Weights of a small mixture-of-experts language model, trained from scratch on English Wikipedia.
Experts: 4 picks a token, a sigmoid router.
Below are experts of layer 5 (counted from 0) of a mixture-of-experts language model. Rows are named router (the router's row for the expert), gate (a neuron's input weights, with its number), up (a neuron's input weights, with its number) and show model dimensions 192-255. Each number is 128 + 32 x the weight over its row's rms, rounded and kept within 0 to 255. Numbers have three digits each.
Before each expert's rows: "comes after" lists some tokens at least twice as common just before its tokens as in all text. This comes from a sample of Wikipedia text that the model never trained on. Tokens count by the router's weight.

# expert 23
comes after: " | ", " ", "| ", ", ", " (", "–"
router:110118112135144090158089102097084163169153086121183099129085176108134145155131098180126094103184150191152112168128170129132148119130141164127178126063155169125138098128104122130144091130178097
gate0:174111056138132093181168112164191112125116144132143144106122119083159179158122131093141156059144060116099133192136156132149116114082133146164065148081159158159144099138125142113198119094188107
up0:066142107110199094115124172147145123071127118129149096118120106081086089113113082070146149054152073132125075055137147172113052172141121081142073227159169148119166148149136130147151133113157125
gate1:209117114078158075155121138199151093141111145131155134068153106124167128153151145055136137090164064111168157107136149103141070123117114100115124079145090116105102101114145120149133108117197077
up1:073105103149112129096035091105146137078149107084099133157090123143106127054149151171116168135170117127090174134149167166144158134111106187141116174080172130088126114135108121165129133119082152
gate2:155134199170119117085149138109138162152158120140157139130132091109150137117124095102157067197160181139193102090157103174158087172109104135159107100062115178153131170106137151146099073080125151
up2:159096082125155106143085087158120127080126121144107116087162148174055122120136149155108156086151102118102160151084140125120167081136084132088111137120154117103173103136077074100116139125112106
gate3:187132179189144100092167113160106104211067139132174129136184147130121127042137152178111139156149154147060141120150167194168160122128096142129166159144093156183076123118120074147137112106204091
up3:094111085118116113173076106110141050086141148143115105058151116167156143140080106156122146094094111135101110213153144148145116051172097119157151138129152154085114103119092166139140151061086109
gate4:163100127152124061168085143100115113180128145133112087118094166094064169126145085117086124103149158128076091116153140120139151113130191177112172134146162059174148112109049074115153140077056101
up4:106127135119173198138149111185095090081072110159124185126141151138070125113102125092157110119093143157127157098045131117141094116125092118111113142212145141071124109124157115140111138138134090
gate5:101130125080139087176164139120080163122120146125170097140094171125129089140133091097139148123139094149145143127098153109123160120142117084136112092132065168108130147119166085118147080142146167
up5:100086152119084058086146119169116113073177166156105179115131142143147092136152120098119129130134118153103121192130145138088168080117122085147160172148078168122138129147162118119024115155127107
gate6:149094145117124122142093124137163097140169103114170181113128177158121125100084147121131112141161171145113119108135160136128126134174146123172127112131118114111120171138048172147083128117098129
up6:098134136159121103149129175110145132129122131106116150105117135139164162134175131087118126105124113174147088081173125107161140118143139166175138102154167138140147142137131177118043127141133145
gate7:128045121113109154112150140107119093162123157102124151106095148145170169133177087156129152083123087128123133139084083128131098138147152097116135131114103137124076170195110147124101127078124217
up7:126102146113191143164191144136157154149103161218116135082096116121135133130024159138122128202134133081154102066173192156128173130155114146130119066150140126194133151083117145074122138133120089
gate8:121119150140123160123185164083121181183156118124115090119055119113151148146121038179134131094126169070146134067143113133129128134109157118150112112155107183153104177079144173125155115114205157
up8:144109106153133139121072103113194144157079123128096143181123104169152083111134125145137117153114126161155114137058153119178121107081164142115154101132124156144086172096138147124137109139131191
gate9:181151147152177130152111168093121119143169103132122133202154118141115101088097132142141177137158096142137181160170093104107084089102100169084111094139098058201165155177135166116101116142119162
up9:134078160093188174124044117142199100100166125162150172129138124162148144157098167136108125167121104136133094211161162103152129075120140152136166137107143125158168145165085132102138132094133121
gate10:123106150077157104178175109121133135072153143160176138074098120084124153151167149119120148060181129159123148149107135129099120140107127163142098145122146166153120085210157130140122113136084150
up10:152156117182112190123141097146109118222075147185113075182149097169042122140105168088094110136124112101159092119127142131175108116132152126120159168157145128169102195082145140111161119130196163
gate11:141055158156121124068139069135134031144155193142119111121174149170094122094087171091132102155130080092117157206126114106101131139182138083134093104131164090154184132105130156163121089117123134
up11:098170148128145172168172125115063200147061079115098065109079122115112169191182087123119112121166179126147085063098167101147123130090097174105180127077184194115087162216133092101152114153162132
gate12:100085099138145131143153133086112036152092167139082121151133145113147141082111094132138146100109150104122151105145112163110083135179153115154104096156094090098122151116133135116100152083115150
up12:122092126086149136090155095175134115135134138143143171114161142166103141152108189109095157115086096170108111150104114190133181108167106175128121119058105161146145142179110105147176100071109164
gate13:069125134154121115128155128138125113079169070183166078147132149125100124086165181136177129044077152119129106109095171215104096121127183096183125221144160121122139137145144182166113141130141130
up13:116132148109146173121156141147107101172113172108142155133108091200105117117107047129125139182152148150160175121151083104136111121091121177109146115073173131179148081075072085151150130156175141
gate14:124157165098151141080143123052124178141140147129125190132116116130156139087092147109090111129072121096158108135111155075117127136136160190133181088091182118167127160139085117102134100096158133
up14:147069101116146084130135096235113131081146109146131057093126137190089100177110156094141156109129080161136106155114104172141125098115072064113122083158143118065120107118079091133131160144070110
gate15:135092050149133087093120082118098179163152094108115153116120162150128080139133168106126137134132139107140149142119154139134190074139138181165191098129106159053103130165133147108168162166146123
up15:129139193197095112128081135136086111121137165166091092167116092203129177144078082189105123090150109144126128122130108153108097138169147113110159097076130086141173082075069137126095112141156105
gate16:097185190158125088127123141082153192156166107108148150149147138167178138060123174130132152149162140140128142079119088144114133169127187158149129151177093141134116154131156079155158115122169082
up16:109167223155116155137135099143160150070172117107089155113132136157177127064098122160165121123148165117154188092132159141094108156157113118171107171074095131150128134178078169146122148134116152
gate17:099143113182125194123137137075126114174027123122110096139143112098115138090095065206135105084139142163106116137143097099148099162138180145179106135158165095201144105079136084109170133142132118
up17:133130096085136103082100127178081161046175124118166157109091128130103078177159151073137160101159145077162120131094127135117176134130097132092102141111082137081134089157105097133123145148143099
gate18:099126166182187139137153197095107084135193156127127150172092177136118170165149121108131114078166153043145115108110157118129162194095143102156151142139154181133178143162213087164142144136202145
up18:145105128089120134174149114112175150151123140139151170125108125147118166149098103140131127100125131123134118122126115130111163142152130159169128157110080124081095159172138137165095111107155126
gate19:127089090097141162164107102152156152116148150087153103158117122068134133141076114142110102133115185073124113120174123167099098097103140137115140099119193127156111110154120141133178116106151139
up19:144094097163144091172110105096129177100146117076134092162080161146124073151135106119143149084131169120177167079147132151145133145099152135112149145156123108126096083092151200145107152171098148
gate20:175079095094157082115133123165112111120160142124108139121126176160146125089072127126111050157120152124109143116152150203148103138171114083121096099083171101159080116109134108115123134132115100
up20:090158119079166164136150102123141152152087158136141170067161094094147116158174155111142180090146115073155116136078109162151155096133105178121133112153165128059102113149123106134181102148145111
gate21:101128145114074075115146068141112115176135103097170128149092155109104095233138092131182150089129186092197078110068130138146122060179155135200104127111110183098114151125135132201165023135074118
up21:156100103077049090105151082194158108162160146145150144135122143146115075199135106100160132110136147116157136108073093173174118075151124083175121178094093136117140115098136141196176055119102098
gate22:127160111182108053118128185161192105143114160130077158119144107168111130094141128097106132160112122162156118115135112114130120082143140152150160096226169123106163088059148101066157101097153100
up22:175146133168128109131140179149157125111078139147091133134195095184136145121168108088130124151076110149169145186128109102123119093160122171126137130224195133097152108097133082077153110129149110
gate23:093104103118154134112101118122119085160085125101133097165133112117136113098122091129131150098141167115116180102192136094131152113097164098091150064147156067212096136099061159113153147146138121
up23:146132141150167195144085168117063140107151106121129160093154180081165100104123121143139143190099115131099098172088122118090103092216173098099108075159145144163084145174132125132121148105117144
gate24:129123089126117081094074104109139115117090121083153139131201113138108110110135137152132086128108147132102208080075095130108064130118149130094127124129165036123086103123124116124156143122144161
up24:104156073167114142113082133144166193196175134139159083115137103074157135156133122179127148135100162131126083137121141080106174148118101126173141152152129139112108142086197154101158157118196114
gate25:081113137097158128128088164094188091100053153134172116109142097092101120145175112105095142084103153091143115089122164127144136149150143068129086177140091109115091116083115112092078076076110141
up25:138173133063143162097132128120120132106113086111124129133146152170132131136153147081118128126146120136134153125109106086050121136123094137212126142181125128081051162108163099137158094165100098
gate26:132133133135137243144117143118140149089167222134120145151085085136136190071135143136126147135185113149151156167131155113151111160084118168104100122131148144120095175171120126099117106136138133
up26:160152094161130141157104069116118170156130078181109131117086120143106109162100162129110135130123122112115154084118100100182104148100124255129142121120078146107129134123162105144133121126107105
gate27:128147087159155144117163117159131126120147178114109131099112113099069100082133143110170095048149021084103128194116117123162132090140106218076148074135147077133065139180112052081112115098074115
up27:135161068196112201131173088145133164125108120130101152083112095070074091088130122164131122113158119116165106127119114083156135127111203195083180100068120101090112141089155048123129132093136120
gate28:151099153113124115088112113123112157127103115162177134116146144115174107134150108131129157197152151138114109039108108102172139202163229120111118152098133143126202203153127151124110108114162166
up28:144164138151091088135159114161143165113141092133083151136112136133100090130118122065104131135056053100143108141080116093144118112071086150142139117142098094130131104073150161102122137127115145
gate29:165141102162133121143096122141136169067139160102112136126103146178110143154147133080110144037166089111173091153097210149199166101128081102126146129080121181125122122207134181131164118108155151
up29:130128096123145115168093129119081140097142161153128157082125165164064133099152202141100130076155149147101095115058122117137147080104161162154106154024113138181099066188092128183146110106126109
gate30:075106155103111097137114126103120094105159104165141167092110130105069118125179118185160181087137122133148110119206097170102118159115143130148161183097124165128193195108141080157130133132142122
up30:119164092058146105170166116134096126069133118101147123100118088082069091147150123079144113103150083148175130093118116093118168135115126125101083193155128162154095158124153136117117122106098164
gate31:108132171164140106156134144084102131117145127146192106126138154098068148157187116088115137083172152125153123090162085184116189163176167159154090101171101183116128109120114134112130147104121070
up31:131133066097150124166140139120101136142097082129157112163127115102017135151144141073126167086148094169190117078091113142113062139132159104126091092153081163168124125027088201105124152122145111
gate32:135139195079142049141128158134092120103168092121180126154100123147175130161158110081118133140123181113087063139081138064090098195214160075105135162143156126144113145197137156165096110158094145
up32:097105165141133138121166137042111121140168138133162097114128142108112169104124149110128097083084154087143130010125062108104026138082175157134190107154166062100165132104169099087124139131095110
gate33:144122175047184171180163160104130170118148133105092162148122100116167150157121131074117158125150136112147130140084136127113091137125085185146071124127078187138081166090097192127103124159138125
up33:131102055181050146097125122146123097102060156101123137138105102125170104114160157152156118102110179138145164143147101174147133125086143117132159173102079086106155137119096191139073137159064177
gate34:133146123116145119122070108159051117143144114118195084137155145110152134126152077118122111097118190098174144081100126128123187195127183153177131140143168123088123094144147179187077139117144155
up34:154151123111078109130075135197026130147130137118237095150117126102162129149138087130144104146159184147151196126152125142131169135108137144157098112140129172129169124127133155167123137124163154
gate35:137086100122127136096145151147106111119163193101155115151145117157165110132115168146109155131087072112067164091145130162112084161121154030093109162196092096140109126099106127104113151129117128
up35:080143112173086096122145107089132136130089186126108129143123142120159181068115127121124111119134064142092115159211103089123163148174182078133141163174141142125152081136091130129108142114104096
gate36:174135113181165076075104153189143197143143152135099096146166162062148124141161116141135119108125120155082115151161048128162154132157135054106111080134115125107091150070157119142137145135137149
up36:179125120112136101138194129089128096155094145117131117117148091028098156086138138114091162138124130105136101154139140135178134174129066143112169129167094099104164141160168137137127125125161116
gate37:117132176156156142148150171149079149127187131109143124162131115111109145140136039119127115143132098100126156130121111070101154142105138156137145121148174133146096170141120095183128120110192130
up37:159069142168154124116107150169103124116105141156092144116088126152102096142087093093163131089108155104219113105075153154120084098130153134130156144089137136122127111124159142093128152095158112
gate38:098148120124127092119150091160129012134097176131129158107120096093083120105156088157126149119108142141120147171103140123162083143139134153112117112130121099100125128188098092139160098109075132
up38:181109138150133150151141106127119125125135154169063132131093096173098184125148121109095128194112108121110143176097154108179069115230109137136142130115061161129176137150095072131077154155125119
gate39:123196167115143104128146114100113156229113155122130065119156127089150119151121103113123166145148113141095133091103145152143079165101143113083112120127106125128040203111108145140154123138107127
up39:089065078128164145175111095196108132101179086106130176162111145162084127090174117020122141056097162086179096170124120133128140114133130212098143165111187115084123097120118144135097140099139153
gate40:128151151120111116135105112097054073136134091185124139071115110114075144140154105136139099125108187090143157081185138094163157182116166156135141112120109093081059131097113089142072125129066133
up40:102107119142204143113100095098166148067140167137084204150101095189143228148110139069112175112178069111115131162101157107151105059132085132122178097133085156162151122150110111093214140150147172
gate41:151108127123111141135081054163123088162129085178134148111160103158099086119119131173141118115134172143134116137098172140204168197094101138131098138087196140081140136193115140152099108084154182
up41:151093065131084154123132132140128120186110101129106131153135105191152110107128171127123171161101087160130132081102106111158183156134110151090071129081053136094096158164094150140104115094102192
gate42:089143137104200098132114125155147145097141116112168049118170120140122117151143125106115149071128123131154159107181103183110119114170087127195133152132204071102141120091128201180167085137165149
up42:152115102137154072156154141157171089126132150086148099178125139105184117145094146143140159097070086151110151097133110151097120137117165144096128121177136030125178134117135207089131186148111168
gate43:137072155098139152157106061109154104102109112132111102120057123183075134133100077158134101100126180122144177100104125201119122180131075172176132092138167102139150094161200122147158110100078119
up43:123120123130112182084118146109118107123151149091142152115145142074118067181133100097145141192126173109132171159162143145133098152221179107098099206146138125167133122052131184085107131152147121
gate44:113145215136147134157155094141166093170151096217196159091157158141113112131127144126117136193137126093130112126103105186115167141203062149152167139173122146183136081108099165151099126078062095
up44:162108149098102077144171148165074113124154142109134173139125163119134141136147148123151104081108157129118138115158044195102091154153089121130118116142087075162098146164151163086073108117121131
gate45:174115130119119151129146146142136096135143140113154139133125143075117126127098108107092132190149152167127103082165080159102140124132049166136141122141138106160110106144192113091100095118158117
up45:137177103180172116162172190128105134169112091130108098143129133076144131139167088118102117091134129126161115085112104147093114075127063213127176120116108143136121158127192064121169122084183118
gate46:123108117139101132135179159088106148144083099109122147130120113123168160095143083142109130103164214138130153090122112145121133190121124108137095126145063144136157133089192171139092134135145136
up46:141084185104154175060096073159172116158113185144108129065113130149142144162095116145073168119142096053131102167142151190136125110143134105176154073103065146120155112094142130159156098118123182
gate47:169147093082141183141163161118094107163139156166126149067105158137094197103116099146128149133137139089102092126094169104139090135152112141107147070119122125074146134128132118126174096092135115
up47:106122187155072103128111111114133185188060122134179096222097120162147143177147129073137077144133098129127131157149067094147118117142136162151117131126184162159141153134139139124093125151084167
gate48:151088155104176141144132121141102139190164129160094135114078101186136226122079067135108135117131162174123078164130175129190143121101152148116197163126167127178073099158097105079121134173187148
up48:091138178092128085143120095108080133116073163153067038176123130099144169142181188139147136165146165075127197129113158140150145135119053107089104104184155146144165110103099140191141149134180107